Experts of a small language model.
Experts: 16 experts in each of 14 layers, 320 GELU neurons an expert, 2 picks a token, a softmax router.
Below are experts of layer 3 (counted from 0) of a mixture-of-experts language model. Rows are named router (the router's row for the expert), up (a neuron's input weights, with its number) and show model dimensions 336-383. Each number is 128 + 32 x the weight over its row's rms, rounded and kept within 0 to 255. Numbers have three digits each.
After each expert's rows: "mostly gets" lists some tokens that are sent to it at least half of the time. This comes from a sample of Wikipedia text that the model never trained on.

# expert 8
router:162157139139095178099098134082141126134115141118070162099166106060087079141139100112154135124068146135115074147133096127119126073120091099054130
up0:174115156113139133151141140126191181067142174173060122100192135152170144173168129131159169141176175107091095151112109126136069109182082145138102
up1:112154094045088153092163121118149052077112142127110147099166136105138109144151144131149165159181167161179165128128131117105140097130104073104168
up2:155069152187071153118088125161146115104112156126089093126077162115139122111132089171192144162143156152093097080096177124142093096128061159087106
up3:127074168112150095213120116148175151156137160140070171168100205127135092148084180139175125154178082118184093131088108097076176113094124146168153
up4:142160149112133127114107042146110157156167137150161130136105102113171151088166130110196120141133184128142135146175180109124086175198096131128198
up5:146112143157109168114103073129101136160168146164118135145075119105161085152210160118160131116142137176130119134135102130107176148153138175097101
up6:116146127122145158124097182132180079156087119116160104169108107091169076092149097155063086141119134090113142102099090159147078136186143136141162
up7:119131119116099108126061172156110094173119136144100139199112098140153131098086171158115186166134103116092111164152199160127128050139154097077158
up8:139141118170129119182068102116130031113110129196149092148147125087086178137085143122092152117118137148154139163152145187128120090093075114092156
up9:218081078127131120110131175098080110137116106128083099111082077120113092194145135103143164141080102172121148167157152081120128098130106082085111
up10:161105117061057114115139116103096110155142134182094117164090159126162118195164151078116158066178161115085094137150124202096121096167138138148174
up11:118090056096193132099114086114148161119109156180117196119119197121145136102103097108081112117116138115130127091050141120071123126127165135117131
up12:131127128144131123125131121062106142139162155154121090135102075167152186197095178145118138114122079171166200160128158115114146050165125067106091
up13:144127120117120160138098138144121104100126194091140154093132152137098123173116101155068109156105138144139056117111052122105169081152148120162120
up14:157060101104102119092110178107112144127152116147151130088121131182097096148139135100128155126117124124088158183144088091108062108103149084133166
up15:193106163166146146164143085107117139132125163086139163130128163123111084102098101144159131133178105130125111087077097134095095152127162123100112
up16:100102084103190153118071164178133121062123131128175137145138112117083107092113081107147128188148162118110160060184100125157146087144121192161087
up17:118213129097144139091135109135192054160093151032173112164132117128119211163107093148077157096220140075182158171122165172138128100105101162148065
up18:075099232135141090183154084187099170135085100142118148131168117161190096164093114126133156176148105128072117133154061120136116153124165131162167
up19:102111143211176096127119043164171162163143082107104114153173091135140148091072160117138098052113127143176167103115080165108080078125149169137065
mostly gets: " John", " William", " James", "ham", " David", " Michael"

# expert 4
router:122181092118136165165191114116136160135112128156161115157167089132130185184098128118107112115106033137106123128129162126170087140154151127148157
up0:150143075096141109135144129100119118121106135147127092068113149128119107149067163123133091136210094105118183175147096113092086160090174161174145
up1:081116200131169102129163139143154165166211124107133190084109142020154170122080149092135071162151151093092093167163162163154102162073103128154121
up2:091136168194132102171164123076149089089082111081181146162108188139148171107119181175125087125162158089136128159135119147142110143140094127087076
up3:130119131142115092105181131189080119148122105138160105094089101094093119124098139211153107178125164055148053135112186106159104155048177106115091
up4:186143251113122129083180149130152148141172130148166125135157077148082185157085105084135132125131086172117120065152095117198145183129103077142161
up5:155170128111102069157116075229162067109098094072124127071144049158039110163110137213140093102134116100155133143103129075118146111166178126141086
up6:106112103123136167171126098128148103133141131186137073137159136139108146115115162155134117099092056143121143125138137146148110110109111178136149
up7:118110121132103150131152143135075167108091080126106129076076182157146186139130105112126133149107141120105129038121118092118088155091104188098167
up8:122115163128161148115081088169141169161110125137167108114123149202138108140157127129166093158089082198105154139110087120080107107103084127136105
up9:109144159082145151131109151227153119180118171106149134159141133101095157154082131107096083135104134127118089187134074152137101092174144108098133
up10:132120145133131135149120114114103084106109081149123205072135198127176220129137122170113100180107116131144128101174161122179108111080101097092075
up11:140112149127120144166139128173094147108133120139129109181182137112143046139162096122103145111140142126176133130154176110153112106163123118080120
up12:173159071120173146141121166126127131034138118114149165152169145167116137104163103140099134152086161094110139072109094165127110074129155164107188
up13:099138102079155182062138174183086148153137123152139154087122092129134093125121133138096112081149115167138127160174152205150121122099127083104164
up14:149200099131144131155131156132158138216086136139119175111105074092106118056132118132107131132117142166093150072111137086110100159131080172163171
up15:159143111167129129147093108181190128087143138094141117148102172179126190180151159119114061129113160159151127077111168143117131148064068180104117
up16:132104116126080157151152122116135125091093185079176066134133105135143112148163119159132112125080183124138198099105119116159177131077105109168089
up17:119149194106082153122088102167197124130144127168121092157107086140134066127142168155148124120131136104084111160121109112175162178167127104076143
up18:116122182159148103059145091116145162098078103103083126136113157061144095126124060131135160140120104175147102136173157169118136125094094108114129
up19:148116152201120124137126079190180121073141146109136091170115036161175111102154075157070138099090144086104131152095174078150154169111177180123113
mostly gets: " T", " G", " P", " D", " K", " W"

# expert 15
router:113077149102176138077158179081093208143148184100115177162075142116103187134126124155149083123168074169111187136105146176144148122111193063115152
up0:160083125184111178155164123131136104156127121171116026079117097070146070133137193090121103177086113175134131133146148109121154100106136133128175
up1:163093125102141120167173077176135118124124132142114133113105129108149072151103129066172070176103123108129113139160138086135081143078117125113120
up2:182086090097133117208124135119073136105090154184119151139142131078199127070158129125067138094122097118095078160152092138116121109090126094101108
up3:112074122135116132187108125101122138153095193143110124140114143110119162131119099106101101200177152070130127068122151092112087155110130231096115
up4:091106138125143102119101143139102149107156149177083083174089059110144143166130145093129162143132125075061149157111119118149140090115142152073105
up5:142062124127097169164077105103176170182115103112137057071137145169152173154158084115124083120130126140161115134175144199187082152095093150109183
up6:112128132108130132139153130108170161117195133103087159156127118144103205139103131070095199108146097178148111081129152117105143109178077139101118
up7:163091110136184171150134165126097120065127112150109111154146196148097136108176178148150113158169086131100147122097102161147141092187116137160118
up8:082093144066112114146176146151112110077109124151157136169099069120182132120189115148136148147107122148148134161139091125121154117129139122183080
up9:089110218100107116119042124110159094170156148101108161100127114142123138149212119113170120144141096131148152115122136079125147135065105127155131
up10:112110089093125115116182117126127121193225135164127194083060104135109154135118080125176140144142060162142115148108093131099157160105161137128144
up11:118126079081085112167150151143138088047080154123130126123176111180072183172127109164082086130072127165095092138150159138138159122164156187163139
up12:066079126106135198138117078100116142123209079119121117099161115157105106157166147071087094138144105154159139124167134159201100131100098162175139
up13:156129063133127158156115105181150155105223151115122083161154189162105104134144111097171156086109103144154128104071197121128146132151131146140125
up14:160177105192136142126127152143131087124142127091153137165141091137098159146137151108053179103096084143170146169117144169094135119120112077156112
up15:125141108090118077124141143133094128093121141093132159177108124085136142132112086071100174108160130127119176143124145091110110161155167107132134
up16:152167089104144149125086163214080172135109135129085066083089103110142156122079158082132027132175101161081106128122141131089127128075118092129069
up17:097247105113134112142106120145100153132121066097142184132115149127118102156136164099123129091142129041095138111107146093131184160103146145171099
up18:189196195092149104155079177177128128142145115154119131098139153207144121156110116099138149159085127141145145095143156142098095063174155011125111
up19:176097117176083155168084105140178128128187087207123162123160153092083103080127068061158099170135121189148179134213082088098163159153173107098121
mostly gets: " the", " The", ";", " as", "The", " its"

# expert 10
router:108154069146146125174130095185100085140152152093166186093157133157161131142099159120116154129094134086149081187125162129114134146100105135129044
up0:046139138127117122083113146045114193131107186096141102080093160097111138115136062089122162167147137159088089132088161109085085160123120089133120
up1:110140137127109108165085139131146173100193143165206057113074143154081136130163106158085146077154111124091116171077102143133172129153101117140186
up2:087152104132175137128121135090093098097177110072182154145156141036143144157156184091137105121146113108198140104090128144116133090119150137146122
up3:171095088137122153134118128106109091136131123080084161089075098139139127157157146101130101115119117082166123204102114136136114149103115043105134
up4:146119131149123111142114093124152114140122135073082155116109104103144106146132099126157116147118090141148114147119154124114109110077142183100080
up5:111139144163086153144120106123076037116112097153144153156140174136130156129169118173159136162083096145138144183099114152187145137115104074116099
up6:069137146150074141156083054110075183118132140132147112192132148110162111084121167086089164106114117122168083170129182100070098121122117178120135
up7:119138186144102111137108133108117132129153167157106073115120129111126124126119103129178113147095104097072171166128168127169162201132135108137117
up8:158116142085107160074139125125107168114191150116124142103124157122089148167119104071129036107117219136120137168142129144159192153098079130078143
up9:112101128110135160160123120173109089151144143112134178119119162120169106137164107156162142140134134109131189109166156125097138121083161082150102
up10:091111118152137116143048143128161072140069141168080105155184139114108135051105164132163090135190140082111073148122145187137172170146170130126128
up11:183145137110127105126098135131129113091138149165119158191112178163103153130114083064142172108152106098138080152108090206147142146111130127120123
up12:125140120131049120135136173124154169112154088147171110106108121102144151105122142146100132148187084050131164173093161173180113079114074131113082
up13:108116099149122178156164140133157134102124131116070109192164107129096147205140132104148105093131129112107134079102156168105141150125105063153144
up14:139087160139068108137042094103070060124147121149110100114113173179084038112108139108106140147106105114078129141192139104118151181170144136176159
up15:157119083135135098111110063157146120113104125115147109166129041069113135150180078099121143119093109154178112145166072176088147089121148116091121
up16:179092120100079159147153119117112070203125110179164093145125133155120117143224149147073103134172108142118086116174071091137122091075122136112136
up17:096185149115075173080129147165123073129138106129132165178113142158082163115115189095126090109165135095130091131152131135135159139227115164109105
up18:136113221117122138145123117118159135095097117086136117122111144110132077142078044140112129153133128157092077116133135070156156129184096153147139
up19:112171127226119156141149116096146093086169199026093139127136127129143177123106090097115148130094191141118131137085146171128160230096138063108092
mostly gets: "),", ",", " who", " and", " when", " team"

# expert 11
router:103166178113170153125111070161156077099105185130171110099133111196129123114130103113162088189146141132094124114092182101089137106141141120141127
up0:104122157147065167033095160136094102118140195139103100117136127073137124196073130112121093118137167159084133094111123140055150081140181094096176
up1:090105131153169072066131146104094151146129181122150095124069116134118107096174096218117049122130056114066132159110125106150201142123134125091134
up2:072131175071145144115177101137146105114104074130177158146155154184135180178140108130065065165129144152153148112126101187162128134068071161103163
up3:101115112155032139144129153173137057143123077142100086167155071162168126122163157121095158127153191070127118167191110132154079162128147095130125
up4:166140110126161146095125109165159152128122151056135117142096149139135203148128096059113132151142087152118160086159138120169118144125137187169107
up5:087145131072185115183144148135184149098161119101003127159122110120144116160133197129134129108145192125104109150130178157162100113071126059103145
up6:102188128100087172122165089170066120142128110115137121082071130105104087187163133088146142138104092111209114157167108130138097069149118149133140
up7:109125157145140167092189099128130159144135100146130077120029139153133124058110122134121184123090163053128121123114151113121157115118124104158162
up8:173109123127195165093140143143145124065144135116127156066198149052148158222113135112108146097174168116161145162087131108158137117130121092149123
up9:160125129106224128085175138109121135151076151148130149100109093097143111103147144098150091121156102187060100111113173170127126173136132076143107
up10:111091064123173123106111160084174058163149160174154151126147140151115163126072151134157064172127112123131102100156108103174135171168147186137111
up11:167120112081071150172146092145162074221132112121163133136126132149146177169141131094126115128095134161216074131147119118129146130093105132093087
up12:110109209140107182136094138094159176090143129147140103125171137105103114155079138098076124148165142073151199071082131144098101150114157095127121
up13:130085140125117192122108189113099083086117180100186135106076030108116049164099105171124108104076137148103126097124183107078089108150121127064157
up14:221127159122153138130126073131114098143126190182121178058120101089113096182175139160106135093118123129077182150072135208149070120127083100095122
up15:130132155175168123128116162107131135139135137088160128090083121123119132090141075155108178133092193129184147119144138134137120099099101098110108
up16:188123146110133131134128125135145150147108102147209137119127094145132092095153137150102116062132087084162171116144153181078105124103110196167120
up17:122182165096182140116166109130097062168085136152058135119115111046114108133125116176083104124094092147130178131097172134095091142105156064109186
up18:128144197097142134133039103176147133159088145066177165108092133110122095135134138125126164097088132159197116175150162134129140160198144047126143
up19:141101105167086117126185127151167088163168118144105089097064100064114082163116091163088054125111133107109127132196106131166138118093150098139160
mostly gets: " of", " by", "ic", " f", " b", " other"

# expert 7
router:147130160133090164091148125171143105099104084136109135103156154133135056089079148137187102137142102131139156079118176053097124101095130142075142
up0:093141255092106154095127152071088128124087103111086106090094142113150093090105132176163125122175137080142119101128108076106113141101099141151158
up1:131137113116147084134077135130115142109135167101143160096132115099166134145116121130108087025141138085168135105155100077070127121129104134149130
up2:147105086142109165125093121146100178144117135140132129087112154142082145099104140132164122155146078149148110150146166097141110115109147123092110
up3:119136139068124133125107168108091169127162105116115111183123177099130134099151150130195143125126160172071158111116123069145090113174068135067113
up4:113103123179146142102152136109045119167136121127169143131154165216130119124112119153145162104141148168158144119089097183134150146134103119088099
up5:198164076182133100219117140153049045167096158057148118114122086074140135187086125141120145125151142129186134131072128100108174155115141129110091
up6:140109113128086152130133118099135105049134073165145079125138147077153149070115007143126106140137139147179136129137165162104171079141174159161139
up7:091219164145125082079219171154132126136144110088136082190110099090173186146136100155158118190144115084075142153144113144125126128096121113144166
up8:148105136116099132141139133192096182103137169090110101116126156125114126206126109153157176162126164107107166091148105081182132133166107101085145
up9:170091100172122079181137084112073079095096158148140116145160125145120148104121174125133151074085084098111119121139151214103116144168177202090082
up10:136122114178178112125125104126110133166138133098126090145114080103127091132120136087194118154160087127127105127157082124139153128174125163086163
up11:033124161139149133176143164200110133054065126140162205097135122101175172087174127136119143186131091188108207133138167103120043118176112119120162
up12:181158123125130088088170135130103129095207065147173107129125147160101047121156168128170115146133161135109054137147142186084182153140119146114191
up13:115142066145129118111136162145201148160099091116118103098112123092075121099110141120126104125105162140165111093094145149138111073124148137125165
up14:110071095089023173123148191208120157114148104062129145131096153086149132090118129146064136113133113117103141121141086154141104104151157121174163
up15:135126096100117183153136175101119101095097135127151083101123198151097170124099143098166097093140083162107153131139135063114149137112142142175162
up16:181179114123087107148097123107172142098112138165129175120112106133114141099133155137214122116087180167080105205144091136146123117190048179129127
up17:140172073089146145152151113104164141100129084070154142110131135148101134143093140126103117127119106162151137133135111080113093252064141175060121
up18:189136195138162149155163156122122102145139090114139192120113127099141092187114109127090107227162117116158104125155156139182159129136096098134142
up19:171111174143142162070083155115223070110122133121085148142133152100092084148114156105150198156135104073125141076114125112111078181114143160112082
mostly gets: " ", "=", " Binomial", " $", "The", " £"

# expert 1
router:131124129109090093192144119134134152103145073098151119131082100125152172119183082155063137146171156163144132160120155137163142236107078103096082
up0:137136139107096138131083113076152098137165129133140093136126193132166117102184069129125148121144143132103168136150134085159141155153111161100153
up1:100106125093118128147138108135081101092087167132097142077138122189133149128112121145126094177174101149148117110152109223151144112142085083140131
up2:118043055087113077141136169069167120131057050131094176121145138132194116105116104099112128159132139108112127130183118103120129139159094095129134
up3:189128114114051130139146092146156170157119101099110177195172136159155114138129150155130109118089126114108088163159136120137148126160129114130115
up4:154103129110108122200162108114142143158159210090162241130149157132116128110099144109114113111168164160169099135164110135147072135149087104123121
up5:138101176068119155144113149142147065122125078103071121159151117149105185166040160102096148112098100194112176189145150150161109119134110103082114
up6:167134131161109215135111127147182095108177164196144136111152102112107147188116103124157105176142127098075127169150092149105164192066139134151119
up7:114132136097133156147117125123155052133123111128103067109110140103114094088104125136154149093144096168080185100146092123156130158133114131009136
up8:103105120104151147098142127126146120194110090108101139093126066111098137235070090147131074178098082132131127166080146120107103125065054115134083
up9:115145136148152075111134121120164044211143131212141164044137125133085097128127146108142198145169140217111080176152108125162110135050130096146097
up10:182131115136128134118144045130067144196093125200153172085151123127113132152134099159124124194157139146159059132141104153107112118164104154083121
up11:093118107076155146132191155061126171164162152095101213143086089101107076153171153185132084112160123164080111133150191118126119157116192127110083
up12:149131168114067124166121141173159161102156074170126168078110120073095133081123163131112118102145138109138068163098136137165116193169108104119122
up13:071107058121119150138106139171150071181164152120133158125140119170157124104152097095113085117152142108129166155075154117113114166110167133114059
up14:150208123115151140133136095095147163112144164107123115133096117136163188111092142113130113129138126090139116171104090132143123133174162134072099
up15:147162113111074096132099071108045063109124144105151132134064192114168150117184117143170040135152118074079121146124093192094159161184144097143127
up16:152119073165175198088118156058114149112119169176143104088114147140099103149138136138118151086138146119118142158110144100144125228201129168172206
up17:127173130167194064109179178098110149141130132145124085112163123106130159107144137122118125163069105162127088098124086150165123189143125121108128
up18:155111214094130148165173076242135145162152187127035110106191156124154072134120120097119123073102144110100141114175173106137132123095164111101179
up19:189108188197165137170142095148137157111146174108135126151199097106128159171145149127160107147137129183092139115136129089099099127148140141116168
mostly gets: "5", "4", "3", "6", "7", "8"

# expert 5
router:158108101201103128185120119102098116120130121168131099185111141149078147125129142159094161157150170148135094123174149131158127186185092107144069
up0:129071141112073078105054161142076121071127130105121069126142167114160111151120130170094196147124120119136118121090134127155150087185151079165116
up1:118110136166081128147140204149140138162185133123087096170130071150086090136138112138131166155111138102111097125082132178117060126148174145183128
up2:076092112122172147170026137128108129116125073096166111067126111081123190109083096183100111163137167116137061131146072162156128145160119078138178
up3:154141108206147132075127152114117149160144056089116127087120126160153147104171110124208146079162137149078114135127174101157144131149083159151096
up4:149145125194146155185158138109126097102129153170153084132129173049110113157099103189152185084087106108110162128112167156102146112143106142123077
up5:135198118153160131168111116082171174151126122079151127164148112146169100191140155098112139112127242143101138107093108109076128133130057151093114
up6:111147159133101075155129154173159135066135130112117146135085187086109130141122143081137147136107101158169130122139106128096131135124148099108145
up7:144138143096118140136113130105107101113099142166130129130122086126095151138131109084091126105201136147183122160146140130138130112178104146148178
up8:174095098114153194147079125165157125136141160106094073166091148207112177161153117134153118124159138145115145168127152124159155168152149171147089
up9:175135164079155106138101139083156124108198140164088088112184167131128147148128083076155089058102162136154123134125076125152132154038105178088103
up10:149090155112133160110039172094130102128153172160092134144117175130178116165074081121169116095138082101121042153088077128088103157108115120136147
up11:116144094168155158158126028127118165118108110109132115094154088069106128065080136158132130126105087161088136115142117084201130068102122128099148
up12:115098176166138094121180135081153147079127136153134110096093182090163107113174185142084124079132142085170060159104106123147163158095134135103199
up13:101091125147220112132133131131132185076115182043128096061135108132101079105154161135127148134113128161147124167073092195102136146132109087154140
up14:199106088123116126146126176120094125189144045106139146098109115067084197159132137126133147126073149131098180161156120149125090154088114115146104
up15:178171199158112146151109069169072148155123139094138134173108126172145139155070080116130072143078138114137152051164148165141128152080102090078141
up16:129131130171168118136150125132120117155129144141117153126098153104056152172149170093161141128122118080071127142140068111154120124189109090161158
up17:131196105151103099118067073056147085133098190148207088150092088169135116172137101216121171120157158127111096163107111151170120102147138133102149
up18:084139178104105113108144162131102115148121083155078138152076056123094072100127114135205131161134178162112145108129126193141125137129142180157145
up19:124120133214124098136129130133160133137167157120064202183144142112144140142102111123120123131112162156124106106089149108069158181098121111116150
mostly gets: " was", " is", " he", " were", " are", " be"

# expert 0
router:137114134070124083103124122096081093133112105111140167112112116148161107105049178131126155139097156088169090073081072165175096164101146186166186
up0:125152127169173147131138122150125160108116193103089153088151183104095141117103112125167119141080105077108078194157083098162189178140139157146111
up1:112095235100098111085138067094111078181150162132129099208073132154117148129106131143141147100162085092127040158170147123128079178120113099127117
up2:145067111114109131121123164161092124080170146129119117154129120210083118174133123160150125146158122154137066083156136084101103117132181094085171
up3:226134102053146133139138101176159068140159113177134157200120099116127118118098128114137135101168200151135115090144163122141144102130124117175132
up4:107112099091169177077054132084141134082135133120132158104108146096175097170108100102099137125152138163121126124137061124077111084152140082142178
up5:118135171098143190180137116136130109149204135123198160112131180113128103119148130084179100053143154057113183125117132121126157091174071139120189
up6:204117101142128137210127107167055125079120155057144094128117105177163172134115101137073114150152148128122100123061140113113117148112124121162107
up7:143062153113119111123140164065117145111183112120139124127097124098149125127139166135103106102126107180053088110106095121116110160073134142122138
up8:087168158120119163142095118098067146182189094114149134087123157170100076125126100150199162101100172110177153132159156163086130157121158114142091
up9:197134115125132115176104080147092150137174116108126036135142120146118116136122145101168139126126099100179145191162083123089160138113069112122103
up10:130141060128092111142088140106156148117094089145112111160094187125198139176154102123108129103219168116095117128108130118079056152158112154117121
up11:137155070150119112179043076138112145062085086210136131118128095136127087170115164065167116099216115162109108081159135116161101120123129173152166
up12:130077099142111121109183112139077078147135073109125173151138060115133138154119133140113120067109105103099098112130128114118165136109163125069157
up13:160201164165150113177156065118131124089117130125088115165091128138084165147094139083171165120121120138073145139133139165120153143170156111208132
up14:161112134128171122106149100091107124134135094181123096109135136140101112104110144129118169134098064104124129124112077118117159145156133176118171
up15:096177124122132119111170127166077126159075096103133152090057175129154180094174178167238152112144175098180145088131149182161133109108166150085126
up16:170121094138121149138101138117139159088134103173129085128148121161129106122128123105111154125150203149108181184088172101126129228190147149086165
up17:149149164117156107179109045078153120168090056124150150148166137136102088145131108109167162159095082078030144127165152115134131158074105116118167
up18:165082170075113130105154105146060149150105214127139151120119126195104118130085087165136130153125178146171131121105089080081131091103145123136139
up19:180136091086130115103109099123108059202136138154127125184058109095136160060129123140190214110089097118089132174146074153177120087171155155168077
mostly gets: " (", " \"", "–", "/", " has", "p"

# expert 2
router:078073168178138122143106143133134176099129082171124120160132125140119076114148160107082115069122233168090129095144135101104176139090143127189114
up0:148127098114127093164140104201077134149087147091130142185135140113106086140108082108094217135149141131173084079129171130115135144187129076097180
up1:151159175141088188123139109142109123150186127124143114094097139133188122112154107129137102130101085164117153172114159136075126114111172134177172
up2:115168071154116112134124161161130129085091114119120128133065108130106174121106156168139147144145137027107088067105110119156126114101115104135131
up3:098123150132122135151133157138156155152102132122144116098187118067171138127085113141188105118118132116099128124105125081165114163185175160183178
up4:100117152087062133129090096133156151093127124131096196144120132196064090154150150102135070125143169129093123144102112123150107126133081149116097
up5:136153049128095181128143116126109107144109096185104140118210160136156077172152158066116122147098199110130122155098112159114090086191114154143094
up6:071057156140103129167144176129117139081106106175130163089120161103124136238149108129096197118096154152091218028101140144141115204105089135094142
up7:141114106175171121144095136128162167223080123152158123112087148145133077119105101140076145127158193071128067163056127180065131102097085116191112
up8:145109144108162159148178112212097140128114168142059109073211105138110212121093132096131136096142105153165129106128142146108134105096145145126145
up9:147126199087107126138115159145076124123143213183152139156152136144077092135091103098133112115178067153099124077131168150153152151145121115123110
up10:097078218158144097111163118141125066185138134078151141182122140123126158162106102085104114139105148162129175137125068212116126118126094109054128
up11:124167132062074163094122118141116133099149092141151114116099102068131118116158162098111115185125137124095094087151138124077072166156145115105067
up12:135114159160166129178173122126115076175164166140144117122120118122092155226155237117067140132174095124083048072130116122156108123121162086167185
up13:142113144010131113139118119121117064104091075134109064134135158130140162110115131170128157127106156111146136108152092189160110079133116116112092
up14:122149117133162125168132162112077111165116087094129118126138089181182123117115106149092107168126150133151115132157161181075069142095116122082111
up15:143121153151111070121081165113077128141150127130155127015143110076159171118111123144200117176167147078072171130170181093101110168121152162143109
up16:148121103165103123091122106099136185174135146133119150175064188140168161155088109058165184111097166103110123096117149109184093132126097066126103
up17:180158068166161154120127097095105111115131107124091055108101094157125104078103122144150087107145107131107069124112157160130171105143115095143158
up18:077095139111169109158131095076085095117108130109098186133160137080153111131101120107136128111168121124135091070108140135063112142084188166095160
up19:190138078160124127138115067095169154152121149096106175085139112129166181158210098110029077202150138139207109160140113135101155160128140120148156
mostly gets: " in", " at", " on", " In", " after", "In"

# expert 9
router:202127049124127084077155175112113062122150084135180111111128064165077120107133141096118143147115122128153138152165079101082125098145159127155158
up0:155134075181120109088131055185130115089117100148131145132158061105080139135097145121171143144137124121160082166133152153147093136134122160154170
up1:124143154148123103072110114140142195170151121068136165147119116124112120092179132097195078109126143089139107137154084148077154141161102116083170
up2:158141134104113129101104102140116139151112172089127139104138138128134125168126109145120092099117167085141102164155118137130129141066142142107152
up3:146113219109143116125181082130111124060147138124143128095089123111192124123114141129116151113131133145122115153099122166085102139125103102146071
up4:131149165068105112177152104146115100138151140110154099131114146084181132108089127075156162203194108133125191177150155104128112100087062147134140
up5:130124124189181133214118172111112123156118180128130122108134115188106148094171096135128133158124142115019102143056155163157159172110121127155148
up6:118126167063133167123160023134123115145144129161123112150104211094130099112138192167121116154152115138062114104162097071154161132068207103182139
up7:113149131104033107102181174052164144084190170177156110183206107136181152088113113161137099190117147090065129117092134184096121137147052195151079
up8:130133117121091045201099138072175106090101184145142095116119084127131099166125111123087124132170091117116107133123119112077120119114134119145139
up9:144120131122083165131102098138083147091086147159161138114125090113088067075166148102152112113133079134079090187096118120181101101187136122183124
up10:131116139135186101125167040170189180125156084122142113178115082141150057122163085140084176138201118131118153115090097146144086166115131134114126
up11:172095133102195109124154155148122101218128115062067152137119086129100142156151121131079137097131087115142103129108114169105132098135097179135049
up12:123124135139146110109140109128126131116081100153094124070084178083172160133077101166125116164112097128153175126110128120112112128136166151108145
up13:154135166107154122144166082164141130138165104142136118140087104138166092066045123143148104180149088114157060118130136137103105096130152086147033
up14:134178106131102098109156174160155122092167115119100149129150113091125112150139081187130093228139084133142105173108083118116096109114093142142145
up15:183147081138120077082158157122073100164093159150163169112183133171136101149088174176089133116111138095130103132119164102122113121126108202171124
up16:143134144139128135093149120086163130114135091067138198152127107137158142138196097139183125041132135125130108132134127146145089153142127081131088
up17:154152160104140108179113124136149105100139155120175178118156089108159094088129136104135107122143123088104086186134074181111113099185155139111154
up18:133122172137090102096185149183079112147153250075110120162072165150171129142145127150076105092122119111159163105165124167117175072119112147141138
up19:129144129247062096096122083082109118152174064090185152165147154117165117124125076135121131132106111114137107079161137112104157151140171068064102
mostly gets: "io", "o", "i", "ta", "ium", "ini"

# expert 3
router:117132123113169112181128096114165122117103102167113098114108142115144154101173182115113090097115139076164145158155117144107167113121186102152146
up0:099117110160192112176162113138200121152183196082121151121119098100098142137083185137098131103166092126135158108138111126134128106130153137151150
up1:135156105115167117129172157114095144171090032148154169087105114074150121131113167093096115115119109143160088160131200123099132149115204097132085
up2:133137187144115130153106155170123139138141108164095130098147128129187089122181086082138095138153159062153092072108121153183117168130149070128181
up3:128199155120108134141156116094095165134128212113142187161081156159110123170179111066110165129167099146058162103158084090138101113127114127096110
up4:114118174069116155081178102158185126087128183153133182151145145105122103151138077095065159155156117085148160161119111083088127077149080127109149
up5:132146143115174232100089105105143165128107116114151123183109077083135147121142119139067116107142128094101128096144176134137067123151128090062119
up6:117140110138116128182158135107142101134092133087139125096115133117142117140148137134114098113084134119130181139202134091165141111069084099137145
up7:095109137111111123153210159145142103126114128117107148158077135161141149072132150068155135110112138136110083140069188106112129051113080138057096
up8:099132095122170119124140100164156120110164146176144153209139179159122164103137171180094146201071170096094158154097129141170087178147095183117146
up9:124143128146127153155090119117098136111128101102111122167140121101106104143200150129091096106083149103126099123110132136105115154096081059123128
up10:079109158121118120144112168123094084149120146116144089177180151070152149139109137117089150130127158118165139087180136145150212168156121104123151
up11:116186113149158133107140150136112111149091122114114131196136095164113089130114152161120141096154082125142114138119140199119168107151167066162129
up12:141102145159167128113123071117132087127123081120130169101073114121107128131109163117102156128139143165146110105118163128147136061097097113136116
up13:140120147150110173148206150121162155210118151146143120152102099175183121132126103133117149117084141157152071130118075131157166120164168194036124
up14:102127123068119100090212122111100143142117093184103168169086124089131134145174058100145107082121158123137219112115084126193094100149132143122127
up15:100155089179194131174115102112175110086083179168116110197097161154153126196095163094121094155137105143159148090146150063129134140157113176127200
up16:152118119129142082164066104050120132145094158127114115142124123137068143130112148164145087123102078129141120099149076106145156074106118152129034
up17:086184150188126096049140147104160146121095214100154109155148157172137172142063167126137083138083136201183115138129144092152076107110103122146157
up18:126093253123147181147094067137107154105083140138142144153149187074115176147161120179141119148173164038171124108086101176127127182097146065158083
up19:079098158204112164165139157142123094108130053158128181154134120205069118118103104157121074108133097044141130170133138152192162155102102143128083
mostly gets: " United", " States", " National", " League", " World", " University"